{
  "experts_per_token": 2,
  "activation": "tanh_gelu",
  "moe_layers": [0, 1, 2, 3, 4, 5, 6, 7],
  "routed_scale": 1.0,
  "shared_expert_gate": true,
  "lr_router": 0.00127,
  "vocab_size": 4096,
  "optimizer": "muon_variant",
  "beta1": 0.95,
  "grad_clip": 2.0,
  "batch_tokens": [65536, 131072],
  "dataset": "wikipedia_en"
}
Below are experts of layer 3 (counted from 0) of a mixture-of-experts language model. Rows are named router (the router's row for the expert), up (a neuron's input weights, with its number), down (a neuron's output weights, with its number) and show model dimensions 0-95. Each number is 128 + 24 x the weight over its row's rms, rounded and kept within 0 to 255. Numbers have three digits each.
After each expert's rows: a language model's description of what the expert responds to. This comes from a sample of Wikipedia text that the model never trained on.

# expert 34
router:121123087144099109104119130105131120134125154179088181099162136147151155147117185100189093127080094121133111150165118131132126102131133146149093111124135144111160113140128114126105104136123124111098137113133155157157130159158071092134160094129123127112136138121148116173109140111161123143
up0:061109096116117147127147116106098152163118129117111138085152128155155107162163098125160144119109127126144141153154095117130077101134133148136135128139116145112170138175090131094095086114097167123156138116185140177112143110112126111102096128117140108163133118109133080134126149120119130127
down0:099136129106150139082120123188160129137106122116125105101132143105132138091137133108118129102120161111094115143148128145128118167163147099152166082131092151187104100099128138164129123102140138079147122126108178123164107088136118184153153126126148142127139139170108154117160140135105130113
It responds to: Technical nouns and word stems

# expert 45
router:135137127089111144127112149125140113135156132128119134116136167113170146103093102092141146112117160097072132178141123125107085125150132123158118158115116094191135146153127121083090138080145094106106122094174150172179125132131123150140116141140116142140137146120121125142095104104159158142
up0:154175121125128112142143194145148109122124115126146135114156137145083167105104136087167129129115107113119094152107113141143162122184120172108121163140123093117138183114126137096140146155159124133133145124117119126149127111130144127121126115155104135180119164100146159106106115088124105191
down0:113165106118168085110181149145114103157118087102096166140150118131126109143163089115105110090111119138142124158140096170114115150136130143116139081124119110156115158135118107132151101145151151145149141097091123128178129164133130109170128095162121098146142120098123108111165093097125103119
It responds to: Leading digits of numbers

# expert 55
router:147139129111085113092122127099161166108117161106143147128174165128109164093095136152156095139116076121150138147115106085133125096146176122092089157125141145139111118146101129117113066111122121124151120117123192124139119125150138122095088138134130156140176149156155123102118131118124125115
up7:145103164156104092154164133117150162119144102114114109085134095109140171138119116123161133141120069154101089135126113125104137118132138148144113134156152133152092154114116139115114147101104126157120106173119180089152161134134090150065095104104123116134109115143124109106155128120138093168
down7:113133103090099138118148120133089150116150120120137133117178129177148118133118102102184149141134114143128118137086078140125125146099088108114085120175093077113124126118133117110110126105143163130151104107123094099092128132146135128118177142155104117124132111065143121096114080115117101127
It responds to: Vowel-led inner syllables

# expert 20
router:150161133157078131098177114137147153159182108142137125126126119135112106128098118123153106078128089132102156161134116147135155135108136165103163095087123132153147126149146150131140156142067132119151140146127138165156138111147105143118117102096088153149117141125152120142111166081129095092
up0:132153141137113107116155096149132096144142088144149160148147122085133110113124147106108135135143139119102139157136126059070144113118158179135166146135141135119104111138127110141144149135106166118144117156106123056131100132151131123105094097096114138089124135103107113085130124101156103175
down0:164130157107086117126144141097126149099084127149145097126152136141099151118151118110121131114141088132133147105155140166169100151144070103117094088141085142151118115139125126095110164122130091119142157082116119155117170106108110131126107187113132098119119157132109181142133124110139154099
It responds to: Letter A and article

# expert 40
router:146139120113105114100114159152158133121093109091128122092129153123139151108099134135135134095140158134104068134169112150097164138105182134121146161098130098133090156123138135142117129124115077119072161154134149134163125096115112162115141150099088140169130175120149123129107133101156129159
up1:122156092114089126111134127116124151136111128157114147180139116149128121133144125102103136092133141133107120104108106075133148107143150134121111157091095123116075143159132117139157140149137147136129147139107150143044159094102092130132163145115095115136132153122145081140150068131168110104
down1:091124137104084101109095121104079104141194104159126180150145141129114120143139116163126141135095138153100149095136139143099123149135081095173135109141119118134151113116162116124098114085128158117163105127113119156113116114140114141102144159109122094150137179132138159148093112112166137128
It responds to: Surname pieces and common names

# expert 22
router:154136105137120135133139105095125115140155156123141126128108110164117156149093133099184148135134132122088100166111144113098107138095144134152103121123131109162139136138122149103110071069124106132142066129172183124160126111138110103076102154101125156105131111150154108108129156134145140099
up5:158128140131168141141163131154131103125152138120108161182120133161081106088132173141164135121106135138145131153155116133168110144111096144098150107126099109098144108123121100150141119159126141102144144119133134103151128107161103121153120124164092156157172161171127154078107128170132163156
down5:105102129121138164154151078147119141152081086149100120158115140105142120153163138123124134103125108172122130116092115099153112089139144064123185139113116168105147152144166109145159153113105155077130102128124105151115076153145149151135140125117138136146109122109163136134120149140093134132
It responds to: Table column separators

# expert 12
router:152109135136138150124106100157172136149174132133140125122159140133130142119155169103112181100069135130153138121092127156128132095120140150112072157093141154128123165139110123136136098075137143111118111144136155125119138099085117159082094116190123146138120146115139126135106144127183115133
up0:128144175144094174072094124134136116102155131161155127120117136129139130156165152111158106104089141113138118136107089168162107109123116113110081155140121133097123184143154095152170126104140144130115095146108156121144171139096156126135129144122131101151159146101125149177099134129146108139
down0:118134143163186105195106118085156094107112168094173098119107112098114071136133145175132107149118109125124128112125166125109115141121142139106121108131108145144150164140128130116122147171148098111114138155142137132149148109150134096095132114083153139093076114134122136100132142113106103151
It responds to: -ic and -er endings

# expert 4
router:167108099125143135102153117139126122129158160088158186092135127125105130149098190136132127132141136129124118146146128126119131152130150116158086155103155112137112108181121172096106116120122162129132137152125124189162133137129109108139091170130073130133142115136150112157092097076114120132
up0:117096121146094093153154088148112174165109125151098127101104133072135163121112135115113125127102159129126151119132129104099163148150115088152130131153120155118133142158134108129117119107141170089144107119156162084154149162176147112127144151080148125113119107182122141113133104103149167134
down0:148177140135165139118126129149125129138156162115149130131130149121167102139149140153167107131134111123151140141111148094123127075066107103125166119121145160149139118169157186145150155137145107151142141186104104147111109130123091168104160139107113137128156125134125108142105154145150072110
It responds to: Opening parentheses and quotes

# expert 7
router:144134121083098112112118119118159137160089153141092162115143142128131145143116118142112131125136111171129099101154065161162139156141166168120081133148128107138096149124157110142117110127134118117152129107121180143111118113147080101100083115118087138143133184117185116128134156121139122146
up7:118078158088138091120139117133129133166108121112164125104120133129129134151132119123121162120162116149140127121155118146148139127106118137094090143121102100174127150144143092123108096107109083157146144140116123173157100133126084125095126042110103157176129120109183111133138127126133142097
down7:094135159157145137123087112140130118122097140124113124081113091158093121147151099172093116116169132135123123140136134128135098127119140126183120164135140132145173129124104138062122119135152117130088162090136152101119126154124151131129100125143150151145155121158157190116159086131165164136
It responds to: Early word-piece continuations

# expert 5
router:154137105096119115056170133161124148150173119151098138113146185115137154138145176120191165079115127150096080140142130132115131135131110138126126118122128115143130155148121108104130149090136086123112123110136123155152123136100070111120142142139129126131155110098119127113122098108147095093
up7:139103151075127127107121123158154129140145087130171183145105166093154123148163106137122114113176103112124095121105118130139103152087136105097143090110133100125109120136146130113119186087110100114129109150142120139134146122089106127130105141127154119146154119126123097161102159084136080165
down7:076101131159134159129134122104116128142162106141121099073128121124102154123103164151183178187122168104090153109114135096146107119150143132144151114133139124156123130142170095154140117131149073149102123121131146129152126130134182144142140111098117118115094121112087151116148125136141117088
It responds to: Capital-letter name starts

# expert 11
router:131117133162128154137131073138143162114164172173130154133111133160144142115135110076124112097145111147099153140110120146095149153135149165100111158119137090130113130145129125144135135104093148088081107137134148165096140125122109108124072112092114133161166136183131138133137147093138093100
up4:124145138146071164146124096148133151089152149093135106093138194100125138092128142104198148084177141129116097148135119149102155123114154135133185135116115107120134127106133128136131153115092115124144127162141122170139098123090148114156115135118102136158152125136110136102116143115154097149
down4:117153157114115070128141152111111120145126130160160131099135130123169120141134160119121126186135117126068127131103082144132143163135102113122131073140106138133105154140115142139184106074120128113103121096105109084104105121099154093127136094124104116118130115110113137153078104113113142168
It responds to: List-item hyphens

# expert 48
router:127127107089131201097137158164173107127115121149149152129123128101147114148139141106178137146144119142092111150134114115161125112125175129120117179078145124145102131136173146114084153134103117109098110130119135137159124128102132182085137137121104145127139188105157123126117153098127142125
up0:147149145114136098110132137121194154102104117105137167117146149086130090131127120122139139160162135150111144106135085133125111108124147144153156108131117131105082170169162148096116117131139126117124142118139126165147099091109154181110172161123127144167123175156116116106126140111117089172
down0:109156107151163133165123137105156151107137114127120146120142104139106141189167119116175133164115098120126156109167103149142121135161152152124102158092107121130130110109149134162144160161045139133172119108156137146132114137126112125153109136160111164129135085133109133101127130072129146117
It responds to: Accented and diacritic letters

# expert 24
router:131141102146120126057129096125106130143123122140135120120138132113108107100090164147151132109135095110136144140104107152152129116069124173144143112137133112125114131141099122098111147099050142113111144139138204181127150120101125132162121099161112150149137164133110110158126126100146098125
up0:154167152132169099125142113116139085129128165153089109107159129124124159127113151159152116109144141124120152102136116094171144165097102165136146123169126137119095140185145141127142144154083106113102159159118137149161140093116138117154151133117118154164131134182103108125102075119114140129
down0:103165095148163131153098131163081141147098095123103110131081120137087127146090092106110134142167123147131104113118116161130154091130114176164120112131115156119152103090118125098136098142110140090146103066142156098132138116089123127135113103131096106143116136102146152132141134150120086104
It responds to: Mid-word in/an/ent pieces

# expert 60
router:128148108131140159116118122148146154132162106159125188135193095137131160136127164157131101107148135150119133134103105085082125145102100155114129151131131137165096129158163114140140109086143102139123145108151152131148156143082148129114170115120134160165125137159144070124122162112136162134
up14:147142118097073080111142118093110102179138127086130131124164081159135120113132148119142141106167178083119120166136119122151130162101103110088128139121134119118157134149153118107096120152158086138121112125183146134076140135141120155146145132127114134114106097155128124101108161124100098114
down14:153134144164146089135130137195172124138141126157138092110095116058107124118085138122167116106169100117167117129113119112117142123112102144141153131111100156113104099123130095114131151110158172109140128118124114127139077147172119129127153159108135161161139130094108142157145123104125160106
It responds to: Auxiliaries and subject pronouns

# expert 31
router:127115103144097129099184120087118147127120139157131191144150128145156140143147189080134112114141134108117151154144109134163098145141146116117106124134127089112106118132114151098104147147112100117116116112124142136164105116147093156137118143133059120136118137128158116172093169077143140154
up0:102142144096141111120130160112135138090125165117114133125129100091136111122106126110103085112088115124093111181130135127099138139152145135079087060108069142149135098167158129103093126156111140083097115111124108090107152121124115112108156116128156129146118133151154124128089109112106150151
down0:166139110122125103141148107151092099153103198159109134107113152112130133128089112124152135128137109087147123133160106125148160087124131082145098131104113130147167123062143119136136082091116123146112058103123139117105110127151134102150127142123160144126151148159132118119090121163118156128
It responds to: Math and code symbols

# expert 39
router:182115149138103086093111108113129148123154157121090151102136129150134153114119138133165118173079144126140146122135093096070155107112132159116178151143120099134117119113091129149092077125111116109123129159133110155134164111074120140112126112137096132156145119126131122139089108128180146111
up0:121113127143144142114129113141086122099140124164158160130140119195125131104115133128135129150143144138088117115100104132163142132144136185119125187163143118123147133124143119112144126118091143167164123128135132128133135118070130128130109054101097098130123107182119111119066119153169128128
down0:098122156128101105119084142127137122196129119104114132169105139113115102109132098149100054122119121161105159166097142118152098132132143101123131133115160128121166136089113165131124151084154126127170152132106170187138123140143160139128118129123122162106104128118145147099145112125142133169
It responds to: Split s, h, m, om pieces

# expert 3
router:186121097083100130063095086165170149142119130144130148114154130149130149132144107110099143123076140124116153141101118082099137152130147150129122115108125108120117134157116127087133107112130114137140118132099133140101158070078082114119110143122088148107149131109104106107118168140124121113
up0:167093109124069132098126107161135142109107098126157167165074111186121129118105130123128131094117128120079115103112116156155118156135133136104138112117098106154157148183152137149121119130091103130105141155094173116139131167115115097166134139103100136162147096145132142135136142127112134158
down0:121166121166157104114142112154076115124134141121138143089166157117077107104164095151099149140138119099156141125134115114101109132105101151104173180181136137082120075115114154117138117125167111143136136158125155129110104113137106137103145113144150129102140130144112157118115086135167127095
It responds to: Word-initial c, M, R, l

# expert 17
router:136112136122122126143138098115139197123157141115142155116139145155156130113131163148161165101130152130155106116124117113100139104108183133130101133111132138158164113131156124111121145122132109080131160162106134105192159098094106121093138173150115144139139133124133073165134144162116074118
up4:116119109094128121146133121182169141091162128155124117173106106110125139085135139119124096132136099172137122122166103132139143124112119101113142138082130153168122122134133134130090109154093140115145143142120110134201140134082129107125112117154139177078131157147147127155064140121141104137
down4:127151117112125118245124119110077144135133180131128130130168172114120135105144126145125146133152126170103115143097153146123126182132145111165157127140125117129142155117126119132143140187152120118097115138127124155120103133114150121095142134158113130106093095152096102131118104114126152137
It responds to: Linking prepositions

# expert 59
router:150139160133127128042133094100197145130117109135151151141171158136134163125102130152142161119089096160100138115138118116104166130136135156158128129152126119125119143135103139122114083113071100121138115154142168149102144155131095088086149120106112158124145127118125126127127115105132146100
up7:128135159147063093096152149111165180119153112132153148134159102134147123135134120132155182155140161137143088102147100125150122130143181149157132141151110081118139132150121151136115122161137115129124096144087180161114170139157139135091143152110104173142149113128118144146127129131151142127
down7:145136135149155092108167107100140109107124143113137080134093163094149154140145127164123140128123176154154123118085125069133124098145125131150115143135116113101104103120104119146124087142091101135137132134129119120095124129131125102117121170067163138110088090098139188161146107152151127118
It responds to: M-syllable pieces

# expert 57
router:161122127118097171119111106130152123168132134156082151094118125129144171089080133169139136089094104132100122202175132138111144094135146128111138132147168118140078146128135154119115119099109095148121144117160135132163115096090137139121119093102127152137121121143121127157093106123142150155
up7:178159169067108143143099111120136144154098124148162092156121106159121169104123055129100123102146096113147108160169113156115140115158169129103103141120105104136147138131138164144134132120128128084135154130133168116177133146108089104115109139135097114127121155153144133141124124118148144119
down7:130163132159163128104151097140107128117120095114174122141107161132074145113101105114101130082149157135109153131125161131125125171155142083098108169104149105125136150080118184148142106093128176141148152106128153133102161093111150123128161139139119151111131137107118134155130151092094125130
It responds to: Word-ending pieces in names

# expert 51
router:131145132162094127122162164129120122144137114121121154104138131160146145133106133073120091125136111105077115099170114148140121147110146128102149149122160139142134149146119111093132143083127110110105127106119136158160150144104107071113165091103123135140130203119135125095103148133199134140
up8:153148150105090133109123139146139104171183104147152156101134104187121136219143166118119102125173099117126090142152115129156127138117108133107147133123132121163129128150136125136142116119116170142166145109120127137141144098119108108137159131118133094116171174111113098136150107160150106132
down8:092134133154126145193122158147155134133139127144129109171134090143137103117152118135163137153156095117143145089111159159174119128125131089158126152143131157129127096175140087147147164097141094149110128117132174114116142141095141076147096145138151139122107139110123149108118093073111126150
It responds to: Inner/trailing digits, percentages

# expert 44
router:192138137122088116096131138137154174118110115145110144126148128130167126128121131140134088114157095142125150137127108150154165148084143132138153116139132118133105157129166122127151120124115130117124125161145170119185147096147117152113119148125118131211122170164179113109110128104153098165
up0:157159148125121102078136122171116147110104106097128133147113135142155073093085123126154075085139155119165125127087099111149181118128148129110158149106149137097116148127106132098126107114124102114127087115089136116109153104129118134140116147115166147193139138132087123130135124149147115163
down0:155129153120153089118178130114129121142132129117131132113157174073114133148114109126134142095175148130117113152136181136121145115100140119115150161123093145121176130077148104120106157178140184124115126129161113135158102131128140158112123123143131150100136060152136110155139129179108132113
It responds to: Vowel pieces after capitals

# expert 43
router:171195151137137135126120134147135131145155146161074127095149135134115171123086153124121129108110079156145097137149133130123133106096130132113155153096147125133111112140116119113111144075107102098145126134163135121164170106135124151084139165148109123106112159102170128103093122072137119127
up7:125124138133159117168129103155112110145158142142108149137107163114135150086135129111098109120110123159124123160106122067168113098106120132141114193101143134138130118132127168141135124076088150109178140113136157094119166139133142125103117109104162130110125110149174097138086138125138075100
down7:126138136155116132155125124143147153112127140130135146116130129076151103155150104148183134137154082111137101126098118180132162054149126115113131112136113143122127137165125106150111135135151080122147105092182086105158123124130174110119122139159121141083138121145094118119159133134183109146
It responds to: Proper-name middle pieces

# expert 37
router:117106098113138118098116111128166137147156124183132157123163105126158149138135160108126097134125106139143151130139147104144121089118158138135119149089143106114187130163090120131116127129122148114046089127145147121146144159093121102085144106144106131115135130138166114161100153120181098102
up0:126149116147109150090097095072151155122106164181136145159159129108092130120130125094107110113103071118150144151136120154118114144119151130171116175177155119125171089156115106150092128123121163123136128094116138124122142138099117113072137113117114162120147143125090097108115131120124112107
down0:098150091131135125097128169160105125082121102144101122089136091044143150132131105133098155145138119133168131136111096145146096160156084130107113116121143126091122135154137107131117123138105123133108147161155147127126140129145108165154149112110123103148136106150138125105197135134156072128
It responds to: Latin-style word endings

# expert 15
router:142136132149139122134152150131149128148152140143146114134123106177098150128092121121216161123133105131100112140120118104132159122122130141144109103084168075137157123146099169118141112136131069132136109142110173129188106151100124111135128146099109130151135162137184104105121147119146116140
up4:160175124140150156123140122119135147102153093111128133145146089161143175113103149105146129106191172099101145146149119134122113152099137098149124133161170163140122123137089094135137136111136132099111132140128117118123120104150100100131096096113138105153118183106122122103162129077180107107
down4:103118160134131137148150116133141068108127135152168125142082109136135117143158117141179156119108104151142120071110102149112116121159088148123135129147130113165141163092156138084109141131137161134107073116153132116119130150112081129125171125119120116175143129111109128118162149175107133173
It responds to: Table cell separators

# expert 1
router:143132126103116120138110141104150168109153110102136128134124123131101138137135152124150120126153125121123127116136134078094117143115121103100158122137168094134158159124140120136118131105049088126120126096135103129113180123126136100043084079131144148111150132158154110099088127110110122175
up0:151126133130134123143142147091151173138138120088137153133082143175087170142142135090120109123144112126145135160105076122142129111092134137122102164086136114140155106096129120167143147111089168099134132143110107090151159165139120181115119131126165169122156121115157142123114133103114151172
down0:086123129128103099209154112171063111109110134151099119116122140149105130147114129142102126146163135122101129117136132130127135132166171163145108141154114169153162111094105115128131153134143077126102137140131143138168108153140149141143087129120153165133099103101127153159102119103109137158
It responds to: Clause-break commas

# expert 19
router:157143136098117181093160141116160105128111117112123132086135158113117152152104116149184159108107105154114151128130104116126130117097177109126125103153146125147085162125134151153130109103142143112129103148155155123139133124099068079138106151095092150148139128104125138159089137151139153176
up7:126109089117149105091124144153145144131096095145129143112159102145136116142123130160123114142120093121146150188105150130130118129139146115133143107149124116103087200109116074130134154094157151091150114121141153186138108162124114135145124165100094138136144176125126075126123150134169151130
down7:173157115123115090122141122126170143111132116112138093134135156082155138099152149160150104085143135127102133127123133127095105177125112126096123144104093126124125126131104100155122124107173128154139146176119114078159100146122135120142192165153156153106109092148108156149103126116082105131
It responds to: Name-start word pieces

# expert 33
router:146085122110146125109148123117100131125100168144095167131123123113161120141129144142131125112140163147134109135178087117135139124114134128084087115148174119123105146137164112126134138125071116140110125121153181146153174182137137145141111121153120156098136151155194096177107117110127148118
up7:116103091093114148142127114112112159134119146118107141091146120124114103113123106114108100134145160124154088122130132132121126125152139134111131133132107175153100069134164129118114137147112085148103072126142140161113186132120130174117118134063105114118178142123110116150077127115099182146
down7:116139140151121115069144124139132120137131125185122114127149154147144120090155144147149167144108065099109132164168100142065122141133114151146123177143141169135153124123160139127116119129127134082183151127161119113124120136107115133124091178110109117110148105126134150160114109077115127134
It responds to: Function words and negation

# expert 46
router:137148121113110111104119125156110126138137137128124195113162153188129147108164110108122142095147107106103129180120133122136118144114123131158108129139117147124156118157194177141124132128121125114146078154125123127116123088107101177110079084131113169109124134141134102156099112098132152158
up0:134160086158122072098092104137152144094171117087151104108168143112191115085154087120193103116125151148105142134142144149131109104120120125123122140124146145154116110124120104105127111143092130135138118117086102146122135126142144140082119113175106119105137110128078133135115131096141142122
down0:115113150102154105158143131118104123138113131151137166162106122173101196115135144144055130157144131128115138120121125126142117125132117090117160105111101133078133111103160161169155153135138107156110110151123119118107088068151152151158108150133158146167117107134126123136128146168122096147
It responds to: Line breaks ending sections

# expert 28
router:131126127121112109121138091123136152185098125158129166137150110154107118139135123072188109129110127121148093119099116106139137135116162151113136152083141173170097131138124155157120086084127138120118137151110133114153130140090122113139113141120101134112126135139220133168135147135129139090
up7:107155123082100112117127116089128153088090158103160120169147129158181150162085108151100156118137155129110099141091141122109160105141149131094125134101128157088137091127133125116152149107138112130106163121106131117119139155130100134135071136112078130183145135109120134141140083142118127117
down7:174141120142150146136135110116095121136149145171155136139114128123155083095130140131108137102140102157171148150116119164145142110089131154104170107137103135125142110121084130116095129121098164106102125164181123134129165115115169164132150095144154138077141180127166151113105124120140135168
It responds to: Spaces before table values

# expert 53
router:173108118114131148076118115146109140142124120165133122118134127129155134122102130134147180120142126125138190137088096113096146099110127145120110108152118117147102112137149118116110134117128147144111105155156154107174124119111129107104123082158115126155137186121207104127076168125148159107
up0:109161148135136145129143151127137141153108147107162080144125118183160111136152162091142112130125156161137118155091111154112141097152113100116144162123098111100134146141136176122127185097133119146076100107112153102133164105098093133153149132108124120095113138099140094119123178103163135128
down0:109126123147127082135131072144161122151121143107107131131169136132116141106105132110092139120126129099138123120148143154162157147135161123140164119116126133155128128124175115146112110148132074137163159189153090128097129143149129121121106111149220138109142122123081137161092115112143130102
It responds to: Vowel-final name pieces

# expert 42
router:146123136125170152105124088122110110155127113149151123135128176129154113120152164141176116120109099138141148140169142077063128102108132126155126163105173134153125145181160144103082134093132102114109126108149118137134125101141087104117162116148111130142151126124123136116071146139143144086
up0:142098137134097114100140118083135091121150105131171110128128125178157127115174129141133116166143138101080144148152107134075121104113136125160110145118135095108150176115177110121126136086159098103073157117132085139181115104110122138131125102137136134134156136157115142129116134108149114168
down0:154133127169113107135155111081110131118111112155123094129123118103126110103111130142094093156104087162140094124143090108143168156165150131108145178124108110106144136101115133117126174119115145111123147135156106141142110128085164137144147097138157129130125082112079100135122138048140145138
It responds to: CJK and Thai byte fragments

# expert 26
router:147158136101116115108140124126144123154183148158141148145142122180162149145116126112132129123058147100066155104151078135115120137119105119185149091141124107128095122148141138134113126108150144115135133129145146104122173146101113154093083121112069109120166122149128134130105139106121101136
up7:160129120164134121109123137118099156140129157108129139160116162114087098150152084170109158095134126141113170098134129136112112087120096154167111125095143097128101136150118127130161109130142075086136141149128126139148143132076125135125174150121098154089143129101149138149119185119096143085
down7:109120070105125129079119113093140116112142114124127181112135136136127153142118100088134133124104070136086082096107140158153142112103132095119137140105130078091099131167117136097157151092115110150115094120160116122104105101122165165139121130078110125117154143106138127136101126100144107144
It responds to: Space before numbers

# expert 47
router:149120147131133120125141143097125165128125147149105150075144154146109118115140083130154155138131126143120133130107146089151157112096138169136127111069173114161090156163117152122126109142137108091130121120100110157127165142101133149127144136170103127125157132122183087160123194083129129124
up0:116152139145092098058135124139140110127101117123104128152124151115161129115163122131162104178107140099160141127103144062114133131122140122128122129158134113157123102134152161102075168152111091138127098078169101129124074166130154144156113114137135127153160113145095137125124103128135142132
down0:126116180128140120123090123159107153154114117130106123183117148126140101143121099121161175138112126128118116129135145107150135137146161088128139147154182103099122114147107158144151134126058110106117115088144105121129085157099121111139130082148158114105176129131101153099104134140124073114
It responds to: Passive participles

# expert 49
router:139170105112049156124161108121119125123131156173121109131124098190168170156103153141120112097127111117130124136099119129136151095119134114123101094128137122145138131144145142127101140111116134146124094128119110168119184106134115144121117144174135149179157144145111102136113124069131091145
up11:201154125144083129123092170131098137136106103177111113118109101137156158144126111155125157173170193136106136111152131169145102172152166107118093119123121123111098102149132160148133130129152111123132123148150139159107140131120119134116150120110113127153170163145086103117112115118119123125
down11:121158130123162128196098144103132148141162142131145156123124107127115112120079135112151109181108157120118154124118087133165199114131114124088097112134124142142108150121137115144148147143110180135174105151129133134120142086117131129128134098117199151098108115083144129147125108122148120134
It responds to: Prepositions, mostly of

# expert 61
router:150164136089141131115144124159115137128137152115103129128164142116117132102144168134119124105128130113086151174181124118112158081129148136162140138136213077164153144133139133104155090094107139117115108165108138129136137130087123161090116123132136115087156159125124094141102132163127112140
up8:151141148130109140157170090102119111139147114157151111139114161115076098130174115140122117091124163136094111130122153171088078135126129107118114107118064117119118127113133144152137121118156115139115159136176116166131130110151117148146151139102139152128105122128099086135158198119140133090
down8:107134143125127122177140111101123090156140117181138143098098153110163147113117102096159125109131117160119139135150118092116086138110109133100132147095098126129171166111121129106071114097130113115133120117170111144158141130157105109192148130144078159142123136170099118104111159113118114108
It responds to: Year final digits

# expert 25
router:145141152084123132133186096111112139165093150127113160091154111131151106110099160110158179102142129104097130168110126142092126149138141137115127147121137133128125111153102152093117160128099086104130111159137115143159140148084122128092118138110113106128140167172127128188134170129164145108
up0:118130163114137113100108113141109126139137132136114143105141106116116170129076127115119178116142145128099112141114137097157132132115121145112112074130159160127159131134101119156167162099108099085092117132165130153145165141105121149106106144150155099102142094160114096154073156130086091088
down0:103100171159098153115168120133153187132117122109110135125141157150108117150158134163115107105149127112165106105127157146156130132136135138161134115124098112121126150119130176117195117153132115108110134137151117118132090173087107076090105174110096118171113142143147125095132103130127110149
It responds to: Field and list separators

# expert 27
router:114136125148092157071183132107104149120128160154083127105136129113154122132159124138133098159129136129148163123120123134136091111114158158150083133091153140169140165122154141108143110116100042093139132094124136104121163122121115138117116100115104131157158126168145116138093150109137133147
up0:137165147148161118081138084101123109141118133128141116151135131098151160173123095143081118119142128115142131123137123130120113133141166100161138145119170051163161128076112090147152103112128128128132130142115161109121171163117134124141118114145103134144174174112123140110132124137182098135
down0:140099068142110117093116111146159097158137076134112153123149144096142132087103097114103128103078113135138173130131151129142141138113113099121142162118128123122158110129119121153151106115161093137131139143139069133117162150114135166140161130067082139148171134135128146107147146134084124111
It responds to: Verbs after modals/to

# expert 29
router:159156127113149099099106141113116148140194122130112138136124120143157132121115137130122097129140125156140097137148134142100153068125134141120122152090175110132130154145129114122092145117143110131132104089147173148129159157153127179110103121177129129142144163165164114154103113094146063095
up0:102164155117138128090107095090089125139138120118128127137147125159132155104126145138141128074151139138127158144117124128096120123130181100083161141104149117139107125135084097175111149130157099163125096136119170096119165121162097148106117133120147111143142111139171081114122148182160115142
down0:128091147112123124067132155134124141168132158127147141145128182132128146105126100139157087125127109147106149135118092116142159174147150136073082125128144094134124156117173127147095137094099187140146107115089111147126118133139073116151134118124153139095143097122133146134105131140149133082
It responds to: Mid-word endings

# expert 0
router:122117133155107109128107126117122159164134128159118139117137135164129153125110168116155151127059102130140125167141140134129105104145155119088143124096187121133149137149139148113119104117125146083115057120132126132116169127160070139070141115167147136130126118141164129157083114141156116134
up0:140112128160097130105131119145111105112084121133136127139147088146142107104146164114095161140134162136126106155088152124109136157119110086129129135094120101158169105149118156157119162086124102079100081127120142123146141094145118150124136185155139145127103147096102101154125110133147178084
down0:160120113127072152106090148168142162117117130104136124101154142108140084173180116120155130138128110146133108143143082149106159145133104138147175168092133119107120123086135137129106131120129078170152157153133134119112089124156119134143149129166107123127151128153158109115086114116084151110
It responds to: Adjective-forming suffixes